config.yaml
d_model: 96
experts_per_token: 2
d_expert: 64
activation: "swiglu"
router_score: "sigmoid"
routed_scale: 1.0
balance_loss: 0.0091
norm: "rmsnorm"
norm_eps: 1e-06
tie_embeddings: "early"
optimizer: "muon"
beta1: 0.95
batch_tokens: [16384, 32768]
dataset: "wikipedia_en"
Below are experts of layer 2 (counted from 0) of a mixture-of-experts language model. Rows are named router (the router's row for the expert), gate (a neuron's input weights, with its number), up (a neuron's input weights, with its number), down (a neuron's output weights, with its number) and show model dimensions 0-95. Each number is 500 + 25 x the weight over its row's rms, rounded and kept within 0 to 999. Numbers have three digits each.
Before each expert's rows: "comes after" lists some tokens at least twice as common just before its tokens as in all text; "comes before" lists some tokens at least twice as common just after its tokens as in all text. This comes from a sample of Wikipedia text that the model never trained on. Tokens count by the router's weight.

# expert 1
comes after: " |", "|", ";", ":", " January", " November"
comes before: "1", "2", "-", "|", "3", " The"
router:485485508500496515470464504486498462517512536462505479460516458472524503534498487536529518501466453501491479525507473490532519504487465489500470449510522447486535491476483492479503508475464499462491496509481480519550586484492464521538480495526535509505487494512515532540506501519521522502
gate11:509494496496471514500450518472487435515450481533472454486512496498480532521531477499506467517460519505474488487464537516543511474519491501521508515473500483483465479495485523423474517441517492518506513489473463498514523505487493498527483465526489486471490481537480467475537503526506513507
up11:468500481483492497523507488507494461458448498512478464510521504506490545518491528485518493482473448508525482525504528493525515465553500460499500444476513476496508517526485498513498481496544450490521464493483462520528494433502525494463444505540525505487522465486510486484534490521508515493
down11:489526479512525452502513495494479472527529517489522504483499487473501520485533500509490466529481470467479504490501572462515515448554482497517452498489472450459487489485511488509490469479524457511558470499492488489476537470510480527489489482562512500501484526482477502507476472480489514532
gate12:517505502492495562476500549471487491489525543452488522503537531492540505522486434528500550462483508481506475523501522485515486508501458474498501509503522502482539467480512488469522508460506533513475481520487526528534523500432476501502476487472513511456478511489503516534507474525503524515
up12:505507497459528501496491519513519509486559496496443539477531519481487486525495505516492551470524518463504490500519479489532514472508527458484437533518519540478512474525539489487478466504511465525524535510475523535491501523508474498545476496469476496449457497529521529495532480506507492506
down12:491477480486499464472531456479508430505477525502504480491509518482473537502538508504536458496521477502484471498500482475517518499536481473465555464501465511497521477532511481480474500441503524479515521504524511492474500488557565500499511489480512508504536462537497534492509476528505516473
gate13:509477529486526523541542475484470456491533485477483517468540468451483489515487499577486498481453503492509506548461521464501504527529469499509491460518520498523513497533481470482553508460519495478476507520519477444516480526511514510469493503535484494541489510506489522511507507499507481499
up13:462525491512465474469477545468519525470475471518518470531498510516499500484516484467531527538552533499516500467497473483523485492480490509513545549444488504484508518552505578492463478511494494560532485515533519519490506477486491507521531490508519490492504479493530506501484511483509506475
down13:493532484505537485498483472500480481513540505501511472472496509495490484505505492495513546447472528524427516514477466480476500518502525509501462471494512486458488473518465447536536468486505511476502550500456504508487533492505438479466507493526494488525471515478475460523504520529518527524
gate14:507496504490500525503459514508484526515480500423533478482509500510457469509483478528516508464511471479503504542484492520502529487485485480459452496553511534537487512515510501453490475492483522552509479520484477520534457496502492517539487476523497577498490506495530496526479485468459495501
up14:490512503487503455506480498470539478492460484480554479515497529479498441516479516546498510522503483540462511526466521460475496522508499491508467499471477510527504509478480514457519462495509490526505469500521464515504503483493423508495477478496446505491495494492532529540523516517445527517
down14:510551497493509502473523472512543522485478508479498535504535537497530495463507496503497472467461469456529527470514548512508484495470499485488500507501487472532486475497523555512463478531482513468448546497476521528525509500504465499515509512488449458496481463547501529493537464507484508495
gate15:540491472559535488513476535525467482506524510511466504493515492517509550524518512497489494503491494542462499493492532468508513488467500526468497487520554497502558516500485498492506521488457483485492531519483436457526513493471473521528495473468475509476495524522483486547524478485548526471
up15:503484524484469530495485511510498512477472478501485500526510535457513489469486530465477510481529465482506505474488511490548486502517525442532481496466497578488500450483537510510489506550522533536520494493531539536478478534540497468516476510518523491476511483483508514484459526514505484536
down15:485517508486504520466503529515492498492472480514552484504495535487505549483480541502496513461503483473536532513489490502525473513475514480560440474539492522440487486509478519523493544530500555497466507503526476501479496465495523526505527489526541502490469467506457506525496490530509469530
gate16:462481498492517502496445527499492478519516545479506472489518486480494489476488497483479495534553485487485501531534437528499443503485494483511498497550528521488530456525466489538501467443519470507512498542513481542555497494490507491516504492499518509508513500511485500541470457503548509482
up16:498495515516515518517524539526530459483531500492457511475504504494537515484487535513503522486527517470473508517500519515518522504546511496500479523532455497554524491511507503520528465479454432494506519488493492563522503439463499470475478506512504441497514519484518495477501510480469511455
down16:529503539503526500493514462483506506530507531502538525484511500525519541501479490450479454495477497471521541490496496526512509519521502475488506502438450480471450488487462470498460532509476476524480525491496542519494500544515489501546527517492526483452482493464522497504510473475498496442
gate17:483456486485532500485502487506524493518520527525503489465507491530551493546542538489529500493497455482505503545492497559507501515460479541544434486503492509564520511503480469492481490472485482510494537523479505512464530468477501500498470529506529511516462542511472498490483493492490538504
up17:525526510507495520515539497488542535485480475486504502492553522502504494465479535477537485513516505514495459473527516495524461499498497518430506512509500501476519506535521468545517479582529548510493464507520493492511508557486480532519538497495494509499501504529549480488523487510473466500
down17:579481482500534526491475504514530460501506539527463518434485492528519514484486493524496512499468499479494531506481477440494471470523525500546494545486489491523499465511515497497496541535500480500510470488452495526501480500458471474507504523530475509551475489489510464483507489483522508523
gate18:456532503478516520489461549484483474501481504511507487508448471485495512566478487530495509528481465542504482470508482505501539456484509489504497470523510514508537469455464481486524527430456474453490487487464527516527513476517486504489494538521518487494495491487493492515524528485515471525
up18:506450534519497494542520500520492502481487488518560556551503503512498508488534461504507505493505510538489520519513527485494486490493520497494487471482464439458483526505451483491508532505462535471504461482532478504499517480487496520492474538488428477484470494491526494471487531473506536516
down18:475502492506499558521525497466521459519515503493476518489505515527499505498506449514488485471509482498493496508492510481502478545500529489521525485475522545534492459472508485567548537491542481523511516479494492479504489532500468474473485537518482504518434522488523548478528465512499491553
gate19:527463538524502529498501526502471490538544505471560504464539461481519503538490481508470538541488477485480485493543508504525501508509471485477501488521524491475518435475505501505512461448480461510470498540526521522532539474515478514526524499492500502471492466495487535500489496502497537524
up19:517527555465492498502518492475515501513492529522483483509481521478502489506527499493517466473505491519518463514492514475485498497513486499478514474489534491476511505580503483478528487581517504542530542525459476535481491480490525487532490544536480454507519488481488538532503491530451518514
down19:443518482488507474508518537501510521499471520510535439487552493507525535527488476542460452517477489505511520482510496494498469513499510470462504515518493504503470485531500536507532505492493487454492491529528542533487476505518535506524483501558494461459473550527489517492500461469520494497
gate20:512514443494484529523510558519497535460512483496509515455506474510518538522503482535556491466504455460494509488551510519524497527480467509494469497541507493508451517470511480475504481487501517465485526491496494495488506518494459494508474499508480517508460542513531470498502486531484550450
up20:498524510474550565502483454501472484503519476473523494535465534509489499447511495498504542528529513518513490459471495507490545475513478510464497482517475493498475489530502512511546485498502482550501484513543540551503474459464527483475514512478490502528465467472464521500525494517513491489
down20:482525511491496476501516503523496444493500471516506473482548447512489495507529487529526527478525522478514538491465468530514526481464473489508512498524504465480469458525452484483485486455485511519503544544546478531492498525491478540526489523511493446526531516508514466535493478502537491500
gate21:500517489493503515451504502486545509502485553527507487533487505520485498542509484458494451508489471465536504491494487530472492502480470491499469496529561528479532548503478517489464530485509488482486511489498520459513459453473504539510532441508492537509498515512502518495485427492498495509
up21:546515484492519540509484505503482451486489518522484521511481491511478540541524472518459552475551519486485487458486491487473535522538503497510543510487501558475500471476540497509478517515491465469466533486494481519518508493490517492460501527495468497509551494508470455498530523457518506483
down21:513471485514519498501527511496491503488502514477516501452519410480528522452488515500521527496478458474466493499487514487507504483456484506529484505448504517473454513501514486463530519495513478486533490478489466533465465507534494518497477488475460525499464496517480503474537517427490486501
gate22:485474507474522486501461510499466527496531525490459481462501460487487518487479484469554517474512456511530498475538475524493513560459546464519536474549494524496503487484516478480509488497519476514506500509476510461470545490512491481523471508508523510472496469551522496496454494510497511454
up22:530506464468480518502551489479490455468463473524487541512499495487466449545508496525508533508545493481476514488493478519480497510488506486509449461545539463479503447516548477505524489480519489528483458485492487489511466509495512543500483496446480488511533495506522463475504493492497481513
down22:504495477543492507469509499518470498522486519521474498493476463537513456504495523468502488476509482494446510485520538496482476467508544495522493481481490488482510551502517465491458547492448497496501450505535462530518487496522498544516501486523534507458522461522459521519515523492485530553
gate23:489517476488562535513490498492541516467526515494472469481498482486481483500508488549502514488480452533517481518447447505505496494491478476477478460468533446496525466462472471504500520529503525514505468512478523519533522516505494507508449547535503498497468507518517480519541516503479484466
up23:507511499481506519489487541526491504492495519504510522501505486467471499514522481449509503530461446496486470523506504483457469484482511478502521510560494546515521508534478498566483511543469432519459483514478539538546550524506500534505491483494467504478489474478506491522502513488496516519
down23:482502453515502504493461483507551483521525507493491457520517493510461508486461529508493502509470475549516523512472488515472502521460523492457550510544490521534491472467570480465517536465513520493480487531486507480485520491508513491504470545535497494449487507537531479505501467517496484487
gate24:491508486506541523487432534558530454479513490485498475541510487518487513521486502542586499506530507504486517532508459483530518502526511542484499471536463487495507487518463462483486473511481466484489484478482498511509483462481533505526505489506480493519498514512529524474477543489496532499
up24:472527510527512498463463504512524495531531496547502509529543528545500507511517523571506484508503510458445499471484474482434512510489464531481552471531475493493503490511487493482507507487513459484493485484499506516519469503498488503536475505485527501474533498501523540472474553507506540510
down24:498490450489494540502524489484495527524495522461486519543517503526455525473507478516502464510467482469483497515491541503519534518465433541523489526515505482519472458442508485481502462524514500495506526525501493478509491527524498466470488552473498496502490471482548490477518500448517495530
gate25:509501468517455462465499448495527509513502477549524551479496486488537543533487488475499493536508501511480544489472517488554516440474484511504495502495516497492532455512453498501497484536496466458475491520520487522504547512511512529535459492488494492508481468526485501468529489518523524498
up25:527541515531486500484479491480542544547470519474504484489490503500477523529476477507464547480479487541496495532486527469490512500512477484504521526453501523495561482494485485511445517497488473448551512496529490502490508504505503537508503466524516498485457525475507517446528518502520461528
down25:499479483511503476536470524488520488533559514518488491502520525535513494484495528475507513524541506509438467489461481482498500523466498505513488484501512483490532484516498481516466498568484495489529529494531542475493482511513484511445462473530494467463539526514500522548517491557530513516

# expert 12
comes after: " ", "–", " D", " d", " (", "ed"
comes before: " the", "9", "0", " a", "8", " his"
router:505493509516505515490478526510465518481534519480466464434495511490495514522506529534499500476529540503543461496524503496527492559481532456497467533497513499464489493491492510499524550486499476527473515503548485543512495466479457502530515455504518480491465515499455511467542507542498503502
gate11:499548553555486498444476489480522536535501475480501512463505514500479499529505483501508495493474522496515498510439475519518426510493507481502551505493486510480469469529496508502493527491512467506538542504512505551482541522506520500494521494492508454466531498520451497528518505522526496514
up11:480525513467509513503505465495487557506517508523474507447485499507506486487485500508531491482494491508499502528426489474524513486506455506461525499508531491536532499478474442525470496542479469515463506498507465561504521481508543528485520573508510503489511482493512476520552500498488507500
down11:484518492517538522518535481447523515533481474537521546510534506477465497539518498525481481499500426495491493580515485486516500483505496466531489512486528472510487520486461473515498516499531474522481510522509475488526519498480469497515552495504513466491496508491487523502533431500505481518
gate12:581513503523510542453539534479494524492512465523513515487513504532497509506493476545524489525526477499541497504513496500519477509470511501479494510476540466514548514486513469482491501469494513505501531501502487457532511510464504513492479483453513443462496524533553494498526511512497499441
up12:507510487472474483490500507505524498523495482495472524525478547495528486502551473481520485468543519492490454458519514502525524516520475546513429482505473477448512529505507485501479498536501501463543473485493493565516494486499520509504478495498439528514458533505535527528506481507501487479
down12:514472523522535480496494449464504463519534508491464523512507490507475500556522484498566498480542444507461535494472503475476508524500527475490509506532478493475493509517469491497510488472509523528476547490448483519508516504504472502473460520528477508503555498496467506513502541514505482459
gate13:511517504464485510533499516461510522464514497489509535499505452545474506525478526522523485455502520524480510479483502458523449534491523490527492483514471505512481485504456498476490500443510432533464494524514496502526470500519475485542514438539511486500486533506512523505495468471528484519
up13:507501526513485509465476493528510499493526531476530507514543527514512438500503540479488493508549502460492514544521530504481475454497509473502454507507490507519478501504506506535564489486441496493482511477466519502530485500442525562441492477488467477511473493485491487514514515485502484510
down13:463500493491513549510504502487514491488502436496477469554460496483523472543522510536524505487508489526467527486493520515504509499494496484524473463564518556498492467457498477529513497515503495501515514515472496501496496484549477546440483493540481454543514514502496486481517536477503511511
gate14:511510490518513490501488493490473547474479537500480505452467496519474520497513499511494466498573451486483488482502479496509503511469536488516452508493549537488461530452533462521498490520474488495531539473493477504521487491503485539543497476462492530459487481479483542488469508497514542480
up14:565465509503450525546498496473477462494528519507520505535499494508518483514499510521490485499494478497487446501539517477481482490494505450514527475480518525509532544452525475484464509424540524481540450501479513504512525506495496514514476525496509531518503477513488507519487481534497504459
down14:441503520533502479515501478519507521468507543506466508535539476463534474474547506478506497490523508504503460473473509518479443525485466517460506462526477470533493507542515496491483471526510546485544540479511529485520486483490479500495474498481520482529455514517501499468481472476526491479
gate15:484452503538504518476481494465447532508495496515472527454482476506514464513502527463523486501496501523488461458470525531460493481470497512463499487484495458502524517476444505496505491486464497536496494444495500500514558516471454526512513492510471467468480541475500513509539507489504500475
up15:525527489452491485494453478523469487510528516518504521514479496505469511522505520505518511489498482452502551480484494510526503513558523485491463531489474552516484528477496537454525511498538519548508477495516491520480518457536500469506487486512492491449531452496550535501506525517481481531
down15:459498491461499522491504497529490480472449473481544499525491536489497540505518513510482546480496471465535511510472481483508467513497495477556475465515511504461499508492492546512503545535506539518506509522515465552473483458470497519545498491486479493500510468482455509492504510509545481546
gate16:507483511516511497502472533526447526498527505484496436518498511487549472504507478518499465498486514460488490513551469518503539553500489489509494478530513523500536516529496549520549482514579493539551519521491501502484536491496495473542519511483519501491485537503472504507502487503486463486
up16:467503520540497496482485497537530470513499494493507515519530504501468476515532533455478525466458527468504550503489524517540505506505501494493460486531489499531461497476523492471537491473520516463494543517473483520538504439503490493464503467517451492502500538463518494504507555532502484531
down16:457501482488505527517525551485499510531517521477508531451535526484513562514506488523462491485480490519495482487514484500539457515526538513500497552484520520533505505505486457461484467480552517549512503479516521491494478541533455522524487503514520492476524504510484464507517542478521475488
gate17:506479495519519508477500545560495519500527509510447512422555490479514495530533466501492505465539504506489452495484506512490436510508551491480463466461509500499482502473461512515490512494545512524495509531488520513509506495509495499524539536488489542495479484509470501487504536523492490471
up17:446498500503461503529517506487528514486473474494543516491504504513511486452474506506513524506459450507498538488528515519504498505480473471525469557553527477492502471550493431530506476505477493478465487511516514498519543496490478510506561542495534516522497491524484506519498486491460527497
down17:537526485527506491445466497497542500453544511521461485513497459511507472487522539549493528484494523490508502519497545474507484511501477478563480531486492532486547526501481501487479550501505507505462506483508507487495456479474550481470481481468515511515520492515460481501481477528544503499
gate18:502491512555513490527508502470486513558550483456516495515487502447482537514470550508490540501518509539539470513513486457527479504512519493516500526549495539463485487475478482521535542523507488499487489510466519497503518448498457504520506517509462490531491516508500498459478457515501483501
up18:514490518477498503499517495480453526513496497494519499537471537478512533499439490526547517493520510507532518529540479522482516475499494532511495523471493487519511519470474519476486500500475506541459479492549513491516501501496500541494476494534458527540496508504530522452472463454428527476
down18:485503509509548526501542522512479441550544522501490481516508506524501553543495468475521520507524480491488533525462504502446512508526519490482481486507525534522528487519510473531484559487519538480526518500542505476515519461514497512489530502494537504522469525528508510484527483534500503456
gate19:548518524512497534505480477495466528524488481513511500496495518523508519513501468509547532528482457528501468537464478525500483531483470480517511492489575530470562495499482483500491486492503470558495530489462533523529521530469527505508511506486528550460454497499482489506472500512513504490
up19:488530526463518474496510515493456508497522474497452542503472498521492500535540524513525461492510479504475510504496506491508565549502485518500531522505544541512470525504467497523531450507498454479523501447492438516509519493465491508514521488515488474508512486497489546522521476546490496481
down19:497512485534461501536486524461542495532495509489521489455436508451491496556502506513473500514507480537459537462479473462500512487472500464505520448505452511529460458529485488513488499507515522502477522517487468469469504480504485491541505498505498529501481479506542523476500464491491488478
gate20:529471502525452509507468516545496498488482457468496482522490509489466486540525482527522507517485493473479473529482534470487477488478494512508488479471531513498473491468460460490476525487503491498517484515473459478514464460486490466522467487475447434510469486460506511501443479514479525483
up20:473439514474507487504525516520535482506468454497533535493499499498508488442456497522481499572495459466477516475531509504514527503513501530485528497488502489463496506489494495525505494473512488492493475493527514527489551528476487517508527561534486540486501515511488502503481533537477547543
down20:492489491527467524508515525441497492446493521499529534504505507511540498528475517494540502560518508503487508485478466484501507509471503506534552490452513501498516510505492509479553498552460475484503503462470482491520476485518494502502474505522479463500523538498527465496494478568512555503
gate21:481522507495529517515448554479483485472521520480468492514500525511513490529479558532525463529457520505488506501496502489481470556501510467504480529514518523492493553508459484519523525441533524486530545498478490520535489483540485545530502488497498511516481518515537476494538492480495486493
up21:534526510515506527481517513527509454507515478503503539534490467453470494541479488490514523480547502481523486517449491502450500456525484541500501520464521519461481466506527498504512524507493535472476473537459489469494477535496514508481542489480465514515504510486487482527482516543477520446
down21:466479473453518523500514515485500514517446510472479435469524470466502474493473514497508483505501479460471486506496463452497487512541506455533538520509482496482478490514465506460510513504455478454477486472434482495528492493547517476517479501513501479498484506503484526473518535502532499513
gate22:510469510481543487511437491489491528502537520488502537480481510499543539519486478470522495451517514496528509488524519486473517526489539472500449494539504543508458519479489505494547461510517477512477531523561468499479517476463477503501488515485473504463486518490473486510482455537503520498
up22:495537485474477510497504479495481486487448536548531525500553513529511480555490486497472509569476463469518525521487530553531491527487504493474507501501531487475528468499498488520488472518515519492482465546510527488501483495485505477513502503444509498500454484523462474457504479501501481475
down22:490480500563527471529503493526485516484515515491502482512522469504487510506518498520510478487481523496436501546470498469468484491483554508477472510546438507451478485541496491510509494492517487498537497516497486475510446477510482487469482499524547516506459501483473561487519516477488476537
gate23:549489500507493520517457495524475527481507485486489481484495506490536498499527480491515504468511519505493451518492487467460494512522504485481500531475531533473548469482443497492457541529532468531511477508503499513554541477467507463550507478527493507529470484487451476476494498521504477549
up23:547547518503491514515500538520494472534508533517495457469495503504483563474530518513480504509487510480501510469517473503499507502555503470490480442521521509494547466520521470474500568538513496517496484475546511517527519487495470531501518492513473528508480480554522540481500505493514510474
down23:498527462496535513488524481493452466495531505529497482492496484488513468493467517483527537525499533501493468510479536468481503513483485500520545485485506494454472523497453486505546443481520438465462505533510488550507512511531524505510482490497519499462489533520549495540492516488490462514
gate24:488491472496529487472472550512501483473517510506505516461485499537505501529473511509495490466544542476531540483500509477545481517457536486459482474525474502502494522529467487509549502491514485506512510478479498488538502468477489466491550503514519447548511497529430506498527518478467499509
up24:480490530488494495527501486489525514506532499517559496552463502479472478476446507518488498528496524486460504509493536449478490481524460495518554514498548473456458527474529496524484500516485498504516552471536473450534509520522486500484500481488480523489501480458529510506490483511472477485
down24:506497524555540502521513506492475474464491527501488494496517510490498500481550481551518497490501452492494497518485490473523445500521479540470504504488483554489482491428539502531556510507496474476495465500519505483466535493473471498509501482541547513522503531483478491498509527505474550489
gate25:515508497555494472515486512466511496470505466502489449492471536534540515517497513508501514492526568535501520483481532520530545493486454474548489519484499502500510494519434487504494515530566503489468485500515493481546463490519496493467503507491498506525455461485498492494512474536483483480
up25:495545519508487483482476493525494506543484495485489484433487486533496511457514457481460485443512507525466507481427524533467489496502465481528503485489507491528437531493517482506485505526474530498496504474498499487500479487531505515460463465500535508529520505508506491500536484549538496488
down25:506510481484495469504462496527496568532502483499467480470486478477450514475502524523480476528541467521501495487505519483512486502508555559469477505482500508476526530493493521480496523508511520515516485472464503521515502448550477497478459454453490499472526497545528480507478476527490523511

# expert 3
comes after: " ", "1", "2", "0", "9", "3"
comes before: "0", " |", "9", "8", "6", "7"
router:496492512519504526460493524468519517513493510491499463468463500472545500534470485485521501447523500463519472475534520500521493514447536527508558507511518489477510493533503543545511531531437499530466501458492492497516529463496453521505526489491516507481511488521496518479486461524501533500
gate11:490522505497469492518497564456530498496457508474496438486497485495503507523505426495501509492497508506504497467494505548492488469470518516515568518492498472535485533454465546506510453493488497497485502466457467488477513520486496480505533470510505494480485504505486464507511441528516493492
up11:473538530506503535508499445508478500519496502523517514469463470483512552452466514456559502491499528502540455493488510476546502460539491489505494512523457517467507501504503502497513520522498515503504522518543499499492533518532539503478485490486492515473514470464458513503493470533524560498
down11:487466509512531546516527436532483474474515482511511509509528492501483469532494497488521480522509464513486524526528526495469489505487459456505489527497489465515508577490442516460535523470501512498526480492532464487508503478492520524529512513525560506468508539507509502505510458485479513503
gate12:496494503512524517479530480524507540538508470493523494502544519489491508484436450476499521442466478523526522445491529498537527506453514499466552503503533494503545506499497513516521494498516482502486503523490466571555512504506498487440500482472484511510500525510513493508518500491515522504
up12:475546520473441528526477531518462498500506507472483499457491498499507528541510496510471510504489524469529500491502520457477503478474488480491483471516573505457470447482520511507488457490545437521533508499480505499527531526520497471485470522459517483523503508540492505502500501504527493510
down12:484568483486468479530483511510532480518481548526477536505529496533486505500510480547526461501505519542462484493470471494488529456480519490495541487491524519504476482559464501481477554438516519520491524512516533497486530515530512502500515512523481521512520521503466488498522484495533500472
gate13:495492512504487501495481529541496507510483525517531501532501495494461449530517507557545534500491504559485458478460530499526468482521499491523553481478479523508503530557494485520521494481518453510484528498530533545472513463499500492519516496496497471471542540512496507503534509495505533536
up13:505473512492466499498520505471501449511484529496526504513494493492537508525513500510572529530522506511505482497453478488521536482478522523496506494516501531511562523539486535491500487488483508541498514529485565540530500472480516494480526488502529509476544577488491485482544497472484510500
down13:508521533539504448463490483472499484505506463525489481497450511502488492506481500509482483503463488581505459509512501429504541540527532496522522523469530529517478461493523530501511510512492478511521525516535505492490480508512472473501528506493487494501515489541468470518474536513544504537
gate14:514468520533539516464515469487488514505513448498483474491469467492495480504499525502474552440506490472507480482509550460512476520453499526510546500475482537534488539535471489526511467523511493533500504499464490501489440517507511528498513488463490489484529507469450479523473500496517512477
up14:487508500513486494449499493494522493489473512519513515536490489494437491529497492539508489539483492488521459533477497503488548501478540490499519508475472478493495509487485523462461525544508460535478481514483515491521465491501488497462490461501407512519488511508489467556527512498473524466
down14:504469491529502483545510450502540493460500480527502547482529557497515508508518470474500498481520491473555497494476490536469526490512480486470491483496489506511525508522518449534469495523520472510474545476550520469506474522502532507552503543520526510461507477484463481529485518493518493514
gate15:538520466521528494500439515501459503521521491504502551460491501510538499574462473482550448536522494498486513447505509475484517501506480482497463502486506519460520507491498506459472491474496503498485502461483505487511512476493448485539501517516497510526507482499484479492500496572500494476
up15:528509482459503505506482505533516495496474527508469484492482515533461468493506520492521473523422485483488500486525483480456506480492485469459460470505481546523503507509494497502488503496557465520512481472511504547518478477572489530508540470502503476464512466455526526513492524522516499485
down15:455438515475499533513504493534488515525539498517494492489468522479514491490529477481518485490489522484485474516468425488496494484457485508495483526515531503469500449510451499477483509513509490513474434539507501568472510525525504511494530480475475502515524506497449495509524522492518486531
gate16:500518527548534521480461500493503498512465504492506470493454465489457503509500528521505440506515443448501487491526497511508489525496503551483557486457462476458487516522515509483477475463480516472473498466500501474501549490545506520484477517473472523503509524470486521491474467496501501508
up16:506527474451493477509488479536488492509517473526520543477501521514527494519522500496507538488513559478467455507501501528537542513492496509484452528506467518528509493497450501501516493488456473434534500498519468512561541506503501501504544505482496493488517479459471502475516505485549513494
down16:512486490485494453474555517498517543554488534505467491493493492485485518484500465564483474465483497522508497498486484464494505459531534501487505497502545564459500465494490489474474454488511490532456513487497458535509453520516489512487539512477523496475474472477490490515520521490494521511
gate17:479486546510531502476520506474540521530532473502512476469477525451538501536515494453487532515476510476478502464495519472480463534492524521492484480456480531514477480567500509538526531501503475491494511514522485531468521492482479505486485504491514538438472466508499524471482511462478496490
up17:517541521520526499504492508481486522527509462478531521496499500467453548495500548508537505531503493507489523520520523546511523514540484478525480516544498496443527487545519498464514523523487490524502501474522497529516472466454466543471501478508474507527530550514517501480504504518483452526
down17:549503484468474534499518558532477505509493544476521517464512525504518463553555499507473505504471502497472508501514508493471535521512536524549480503521465530495491474516568529490541508501515494509477522443470499481493475491485505482496512523481483502524530470470523525533485501480506483502
gate18:498489484498542527499460525482560496517506476493554512491524520482440513517485530513516528541475527547497496514532512480495490512469479497462553455505484501503506479531498484530491542515500539462455480493491481504469521496488534509491491506456516526504517496497514500517542521457473539487
up18:489471527513521523483520495489504511544507506523538474525487520440494529502481504502497486544509476532570489531524536477507494482494485503527469489479498491499493534522487492480486534480530478508462444516545514475486533502516535469503481498533496501472492489519448519499517551505477564493
down18:497518515522515521472490455454511489542506537495509503480561481508508515515526480475494498468465466486496520456502488529516530500480486517559529507485508504540533495512523506512532476558493494516500492491490480465502444525527480516470524494483526506504482484493533494519528502438477524555
gate19:522504481488551519451498476479450485516541526514489555453476476521471487508468465460494486501502520500459524473513468484465476510478478509504524477532488541507493496462463511552524496506497469471490478497501488459521496478526511523492540483483510504474505451518491531495481465523518476479
up19:493491492525502493490487492506484503520466462535505503532516479504497562511521534533489480504517435500497473499507489476492501520508462550521503496498525475563458465535485483510485499537504466459497472488530499538501509511498498471529509472506519490460525529468431514519490530525501478542
down19:538543472531521478501525538517503532551505506501456489511459504482498526525483558552494524482478488499517472531535475505493508514535501536520487506500538502499494475452494541493500510495482496450472464504492454473492476506501480498487492513519514493513505463495487500462497466518489483576
gate20:490504490509507485451511534518509471457483491530517471491501496446495506504494530505490510464543485483465473546493501465557456480481500519498485510493527502479512552492503543483484517467464508471501540470510520484475477492448503535482467524481536473496455503461481514493503496545503497536
up20:457498502464502516488478448508517462504520478518548528484499466519511503514537504517456552534489524532463473541511545480502493502532503469491516486539451488498482501495501485545485509462502487493537460507505539487528531496499453523494501491475510506507467482503468553530482519532490520495
down20:519458490493478517505449545447508488505475488501467531482519516490501547499515467515475492415500510478498523520499476493517517521480508518495507538486461523527499477523535474531509517513548506469507506489489479514473471525484525465436476478497458497526523478520525483491501507517470474480
gate21:495514536519530524480505470482476529497485469516475476459468449448478467508505472496532493490504487481487577495500474549485496475488468521483509504470514520510511544477504530494504501461519531535443527511516511503488505500543486510491490495542480481515493500454556498486497493531498476513
up21:514483500467539491499530517493491488496515515481503464480449506484481514511535534573489494455500519508491526467461529509478489484457493508533525517503513549537487485523525498535465492522522513497494544500517473507475539522490546536503497524502429525472534522518491494494497508490462487479
down21:520503469493504488479516545496501419520536455463538519528518518470501521493447510476536534465488461473490521492495494480510507535506501465514476529472548535485531502479539499455494468502500501493503499494481494488545548466506523502524490485528506485507504530504497553476484514507483490502
gate22:511476461505552518489484495479512514535501468506486499498485498508507490521463512475541474423496507458476483497572483483520526507465550490494493512490496489532513500494547527514497501496511494502479524444499494482512506502500489511526485514447529508482486500561495566513464491494519503466
up22:483502537448455491511525464470483496514485544489532535530521490520497505492517490531450519546509498530528530551455497502503502516522482511493497481511499512478523503509516468459551471506482497547498500522529480506507470546516517528507455492485533475517490482470483470491463490536466523517
down22:501477499543514476488502455486490520482503495481494506467545494536501525502490502471530469496500494483486509520495499454480499521489503472491479534518513521468492524488504526517482540512479532508545425490503472552508479443482470530542524508511547490490524512542472569505503529497486501520
gate23:473520499527533515492528458500495496466507516498495501501476517505485548539496458513442499453513501531524497470502491495482516533474491518471505486506539547538525455485434505510489513492485506495520488505557485494542545496489500514513520480500498521492536479495481494451527528487550485458
up23:479527513466548475469499528502501488514479477472510510492468473546477535497519511505504483499522467453540501507492474549479474476501484451456496479540515492525522508510477537456493481475484505456479468485530472504513525503539515514481543451511493525485505490504498507562513485489526507464
down23:501511441552544454469543459489502482512474481512501478458531478509522510482508531497524527524491464458516492485508493505494542494494505525448502480472510480485506459505516474497485528524499470477539474458530532514538484489560514488492520485524529518474497529492522488530508502519468513503
gate24:516487466475534474536505505490519488470525527482506470496486488501485485518489487495524542497530497509510537484515454478500509498486431514442490463532490479509471481501513469509550471489495512462469514482508548509515506478474489498537484460451495521506506524483453476471543551473480494489
up24:515450479490494483450480532523506476459478496535492477502503494508485483530459502484479511450502530534453489513454477505474495522463460480518538485520527491461504507564493484550449469492520455485492521511507517483503472490493520486499502495466511513550509514509475545513528503515503507488
down24:498536487517487514514511561564506529532538497514508462503493500442474505454520492505477490493507523454506485531539527512502507523507455520485485528471459568502529486446544535466504488498471480537507490499489482487474508516482475504534523506510490479490478500528504517482480499473507514500
gate25:506517519516489495485475475494516475508542472506514465481464540492508482551503494534496498439548508483477522505490555491489456508488513539542531508498502479471470478504539489534560504514495478536500496499477552479527523494533472500531516539508499496521508528522512500519451486495504532525
up25:492509513503516501486469533481537482491510485498498534522486520509522511556492525466468529438488517459515491483477479524498506534522503470484433486523472468459471525489495471521477478486511471528537529448481559495493515501523491487485481491487514552484506518465502472488524527507468509473
down25:490474430509515486554471495474466496526493490488482481485520501517498475486499498487482530488531457532458494524512515476468443487529491514566498476506491490503501513526506515488486517497523498560499514478487533505526468491540467519516478510464513497529502540473534496485452525539493507465